From a checkpoint of a small mixture-of-experts model trained on Wikipedia.
Size: 11 layers, width 448, vocabulary 32000, 179M parameters.
Experts: 112 squared leaky ReLU neurons an expert, 4 picks a token, a sigmoid router.
Training: a variant of SOAP for the experts, 425M tokens, 6492 steps.
Below are experts of layer 2 (counted from 0) of a mixture-of-experts language model. Rows are named router (the router's row for the expert) and show model dimensions 256-319. Each number is 500 + 50 x the weight over its row's rms, rounded and kept within 0 to 999. Numbers have three digits each.
After each expert's rows: "comes before" lists some tokens at least twice as common just after its tokens as in all text; "mostly gets" lists some tokens that are sent to it at least half of the time. This comes from a sample of Wikipedia text that the model never trained on. Tokens count by the router's weight.

# expert 6
router:522536452514491536483509571494531518471512476477414478465563494481423565503463542539481368532438449372500516424524491496422432491502482466509509487588385540429412502543547474552433559541513532
comes before: "==", "===", "The", "=", "In", "===="
mostly gets: " Despite", " despite", " \"", " °", "Mc", " Fa"

# expert 79
router:512531529472511510564513464561529466493490494523517420579456492525378512483453530525481540542507506411502509535469432493482422464482613579548504419543464523426501476546509443407462593471579572
comes before: " in", "==", " of", ":", " and", "."
mostly gets: "born", " born", " age", " Born", " father", " died"

# expert 22
router:544637477537548569506534480501570535398609445561471561504489544403401514509494529434528489546602541433548483568492425450470432511557644509507432428491432492489520431583449494502474593517634516
comes before: " the", " a", " his", " their", " this", " its"
mostly gets: " in", " In", " on", "In", " during", " On"

# expert 10
router:591535553444524494460582485445522506522546501447438538505582493533493564509495572499500437636550605462523456594476486537413508496479580427483449501626364482467489448451489499551500621566604557
comes before: " |", ")", "N", "S", ":", "A"
mostly gets: " Angeles", "AR", "SU", "US", "N", "RI"

# expert 13
router:467502553550566435473491508561532469532514555364473471580504540507480431478537492497478468569553582465535431521462442560448457558533635464429482456542429507423474448506493568530513615497508535
comes before: ",", " (", "'", ";", " =", "i"
mostly gets: "ana", "za", "ara", "ba", "ă", "á"

# expert 14
router:606604588493536492491444471535591527448523487420445544509495475516504515558503483511525457588544560481489419517530499476492463556502610493504515435440475501495445466439501467544483518531607482
comes before: " the", "ing", " Court", "ed", " by", " Executive"
mostly gets: " Protection", " respect", " legislation", " law", " and", " Feb"

# expert 27
router:461599472520494426516461473589549506489500478515497512518546458557519534522473503426480501590496533456504455539437446566432507415494549590485493488513376540434523423407462488530538543532585483
comes before: ",", ".", " of", " in", " and", " for"
mostly gets: " Award", " Championship", " album", " title", " Awards", " (0)"

# expert 77
router:459502596416500503503500467541476509573529489471436419568497454468485420504425557427499534540497531472487497454434466495453435522553627553581516436550483591453536486563448553568510518546501466
comes before: " the", " of", ":", " /", " Animal", " birth"
mostly gets: " University", " family", " Museum", " Province", " Queen", " king"

# expert 23
router:563595565431489533514448522597518535557478480400527453601446489460401526460457518512452382594492537424556484450464464484454417563535572532451553469445440521461549415483455538530483496490631561
comes before: " |", "nd", "rd", "th", ":", "st"
mostly gets: " 2", " 3", " 4", " 5", "3", "2"

# expert 17
router:561624523532488463467520468574577533507430550493394582552490494524506448524462550527499530536556487466512407468404563420450479542532508479482514461448400570493438443516467406496516490563523461
comes before: ".", ",", "'", " and", " in", " of"
mostly gets: " States", " people", " France", " government", " India", " Australia"

# expert 52
router:508488546591483549559419540536526429510460459450479545477556496567396496499467553445492433527523542509462535437410473506413466386562572471500527523573521460451411421448513470459508613516620526
comes before: " |", "N", "W", "E", ")", ";"
mostly gets: "/", "–19", " end", "–", " MF", "–18"

# expert 9
router:528586519452580587524484439524511380503509483508458508609458481464464506525408606557521477649500491472434428468518489482441489461550505478527511405584445537512458470475519530481482588542541583
comes before: " |", " to", " he", " votes", " she", " they"
mostly gets: " able", "+", " how", " Apps", " very", "comp"

# expert 63
router:525581534470442512520505485485510465452490497516445510561564537545408451465567530509552499575431566405447513550330521514487388455438501507590483448485433460419400563436499469557511512495583605
comes before: " in", " on", " at", " as", " of", " for"
mostly gets: " held", " based", " School", " served", " played", " located"

# expert 7
router:487544484540520479451464553621536559609536559437519496596516481529406457514524477498477431542556542471507465459472415523450412477437555448386490467519443547466497565455557521502494541463519540
comes before: " the", " a", " be", " been", " his", " an"
mostly gets: " with", " by", " has", " including", " had", " can"

# expert 64
router:524546539537505532521417436527534495513518426475413443481574547510401520477448528446464471499528513373488551459463497587407475544526462486504519516537404503439455442550568481512532450538482470
comes before: " |", " m", ")", " km", "th", "/"
mostly gets: " 27", " 25", " 22", "4", "2", "3"

# expert 61
router:500577432487454539602503486527597427544487370480459498465546540416596487535460418488482452548530516476508407452443374473508518518513553490471505485507511542492436455528410429395476563486505445
comes before: " to", " by", " for", "ing", "ed", " from"
mostly gets: " due", " led", " used", " appointed", " addition", " returned"

# expert 44
router:501497548426517496501516486508548498503452405500495458449540552529364529461511580522466506622520509424549497456463449466546365496494581535498483448506499561491570523580508538561446510491517524
comes before: ":", ")", " by", ";", " name", "=="
mostly gets: " Coordinates", " Genus", " Website", " Location", " Species", " Synonyms"

# expert 55
router:518571541558602452446477546549440563511443467433472524528552526470482553499474628537526484546516547410478445499446427534460474567472574510501484476614415534463494493496457530530433492561626606
comes before: " |", ";", ")", " League", " Cup", " F"
mostly gets: " %", " Candidate", " FW", " GER", " MF", " Team"

# expert 8
router:459562576463496553559417499555542420543513468533434479596548499422395510479426505497432433598461581408417481493471447506448508529514525572533559505488487528473503465478476526526569566487616469
comes before: ".", ",", "'", " (", "e", " &"
mostly gets: " Jr", " Mer", " Martin", "b", "k", "vin"

# expert 67
router:475499616529570463587525447513589549519510490461492413542513439484500548488406504485477517531513536483517458479426433459496494556501590529434414471542443491439461549499467505434483498473551543
comes before: "\n", " |", " (", " and", " is", " –"
mostly gets: ")", ";", "),", ").", ");", "\","

# expert 43
router:506550567499581484610448501506609549450471439498501471569526420479462532543491512471531408560518543402492611501489440581535533516530508491516433442523447498549437530509530520508490572461516510
comes before: " of", ".", " in", " is", " are", " for"
mostly gets: " use", " because", " version", " took", " take", " part"

# expert 32
router:504600526505481448435430510568511475471572409500523503612518464511452554412445488458524566445609460496416467474519436495496470532499472481561500464507407537489500537401538478553478591462497494
comes before: " be", " the", " to", " that", " have", " not"
mostly gets: " would", " will", " can", " may", " To", " could"

# expert 24
router:502508672435546478565495493509488433471550513551537565560486481499485476502471489514468505488542601493480458577438510562554434489512491567514489430535536480479502480577483519460518543526500493
comes before: "-", "|", "\n", "=", "|---|---|", "|---|---|---|"
mostly gets: "\n", " (0)", " Gor", " Known", "67", " decision"

# expert 73
router:516558566562544553477443459539564432510586471452504442511566473605525490454443460476507420459476566428421451496539395489502408511503474523512473495507532547468492495460526440465477548519578591
comes before: "\n", " The", " In", " He", " It", " This"
mostly gets: ").", "\".", ".\"", ".", " 2024.", " 2021."

# expert 62
router:510547443499545525512486503475445550547514506540546428534525495458488497557495513465514462555486457447489531482470510504476541444570579458461524338489393555480526507403405453521476552570474495
comes before: " the", " he", " that", " it", " a", " they"
mostly gets: " that", " which", " when", " where", " who", " but"

# expert 69
router:513628506535511457466493504537582418489574462479477457540559481536494491433523499489505434536490523394496524469533356554468437594489489479474505487409500516499489456522568484551415471541565594
comes before: "\n", " The", " He", " In", " It", " This"
mostly gets: ".", ").", ".\"", "\".", "!", "?"

# expert 46
router:507550482557620507520531457550563469439537393467445453509487545454481425516461402467515472513568479466453424441461489585395423498470521513516531500553430476477458512537524475506478533575603575
comes before: " |", ":", " League", " season", " Cup", " team"
mostly gets: " football", " medalist", " Czech", " Irish", " medal", " basketball"

# expert 12
router:514479509486494515552476576525581529521453498467467494519539503462411450546425582540545475533507570442505426548462522531490449446494442458503476432616405394448530556497518443578522566510537540
comes before: " a", " to", " not", " in", " an", " also"
mostly gets: " was", " is", " be", " were", " are", " been"

# expert 72
router:525547568557536519445532485595660488624549446546558506571530527498402514509499598441499498599535522491469403534516515482463497480516551485502405468550455498438511536537498493483500498537485582
comes before: "\n", "==", "The", " ==", "---|---|---|---|", " The"
mostly gets: " ==", "---|---|---|---|", " ===", "History", " =", " ===="

# expert 19
router:456566510470540434480418514556490541539544471403526472482588525460488465524448557499531481543510531482523523519456507513442435442483549526487566437439459547407561433508513549507509534512509466
comes before: " the", " he", " a", " his", " it", " they"
mostly gets: " at", " when", " where", " until", " between", " before"

# expert 49
router:506580511496427583563528444477630489499466438432440416506498481531458557556423524537515535625547513454468518405486409499464405531478565552505457526558509535496522492508458488489513580513516547
comes before: " ", " -", " 0", " 1", " \"", " 2"
mostly gets: " Coordinates", " |", "13.", " -", "9.", " Height"

# expert 70
router:513562587453465455533387481585568528429447393529450562545544508379389559486507598510411447516502558437493514566453446535445486548513596467444579453562499584421528521388479466430486534485523517
comes before: " |", "th", ".", ")", "–19", ";"
mostly gets: " 9", " 14", " 13", " 11", " 17", "("

# expert 16
router:458517554598523542539483426460551450542555439475447404579633549538461388512510484504492478602583481465464373432531521486464522484503607459522484448566490533499524562493449549543461501597579481
comes before: ",", " |", " States", " (", " City", " Kingdom"
mostly gets: " United", " York", " New", " City", " London", " Washington"

# expert 2
router:539541479522505539518470469549464474403392423575451437644481512517469531424466555500491462481633489460430488523524507536527551579514511530508459487579444529457483544548487574481505519497557494
comes before: "s", ".", " of", "_", " is", ";"
mostly gets: "idae", " computer", " keyboards", " cell", "_", " protein"

# expert 40
router:460559601430455563537485518517509489447511476486511553575577472533483470521376514479449505505543524458439511524423472489467579503532503552474473459533479461431500423471508550486400471503612557
comes before: "|", " of", ".", " for", " in", " that"
mostly gets: " Votes", " data", " election", " design", " votes", " test"

# expert 15
router:501561631464477535526522478481553501490530480414431461503533390466427530533499452470477461571466486456502417455443422498440530526532576552588502362508474521533604455526450413483483520525548476
comes before: " of", ".", " in", " for", " to", " election"
mostly gets: " War", " government", " election", " Minister", " Council", " votes"

# expert 30
router:530572556452519450539414434561583510480509432436408519562509523429420537546551505461509491592598471449505394499485458468392467482586553488449569515480364522468473472485499545542475575489548565
comes before: " |", ";", " —", "100.00%", "Following", "AZE"
mostly gets: " ", " ±%", " —", " Ref", " Cra", " Lim"

# expert 29
router:512607596524455581452516526519609484387505418502384485518483553501450529499567515493537471517491517479558514539480371488434440491473490611505469470552409482506497451454468482420496458547605518
comes before: " the", " a", " his", " other", " its", " their"
mostly gets: " and", " in", " or", " &", " et", " und"

# expert 53
router:503591467556500501532532511455459532551439526599517544512538413547477521409480490449480479596418530432499470487487439474534501495547580540513489496545425598452450513539570480516474560570525518
comes before: " ", " 0", " 1", " —", " 2", " 3"
mostly gets: " 17;", " 13;", "4;", " 0;", " |", "1;"

# expert 65
router:477549539506524465549514546502560467543476491416521564583536563527521455535449491502494508547508530383489569425556504552496427487497530579476529464465484532484453416452543492495462512476493501
comes before: "s", "ing", "ed", "t", "e", "y"
mostly gets: "Re", " Candidate", " Cre", " para", " cor", " Fa"

# expert 26
router:496603489474519454468442456463568387499491388521540464592526490476510531604511452421503509535549501468503511560503435504525487577485527493501530528539405525492536423480511558425503508502603503
comes before: ",", ".", " and", " (", " are", " were"
mostly gets: "s", "es", " S", "is", "ers", " de"

# expert 34
router:575506442473455510450492470519538480481552523476501520528568489566505424486397458445528449561555551429532386490444381519409488536496530574451528496490428456461535416403435533502561602521563545
comes before: " |", ",", "\n", "–19", ")", " –"
mostly gets: " 2019", " 2023", " 2024", " 2006", " 2013", " 2014"

# expert 38
router:472579555463530496496474496506586438468520430452530545495470445476494525493465480502541487505476472545528534528533474503461490486457592491489490493511471434547560570571622501510512558479508489
comes before: " by", " in", " the", " to", " a", " with"
mostly gets: " made", "ed", " created", " killed", " signed", " developed"

# expert 4
router:491507539461521550495462424481563510493524441417488455495572555440515553492430533447485401505495577472446488585484466465464436565517485491608470420512454541403519522485490530444510475536656445
comes before: "\n", " ", " 0", " —", " 1", " 2"
mostly gets: " past", " |", "8;", "3;", " Past", "6;"

# expert 71
router:539544553446542485523509544549531480485539443442501468476494401428466461502490451486541463595468479398495462486462493469494437614442524491432506410521514523466464525442425515509369511517559483
comes before: " was", " is", " had", " are", " were", " has"
mostly gets: " He", " it", " he", " her", " its", " their"

# expert 1
router:441601507511568555481449510498492421523479420488523459525501523556469485485416557465540473540484508424461512501578466500525420479490500472483458435480476513493514462518448462537458548585559586
comes before: ",", ".", "s", " and", " in", " was"
mostly gets: " football", " mm", " railway", " vocals", " aircraft", " ship"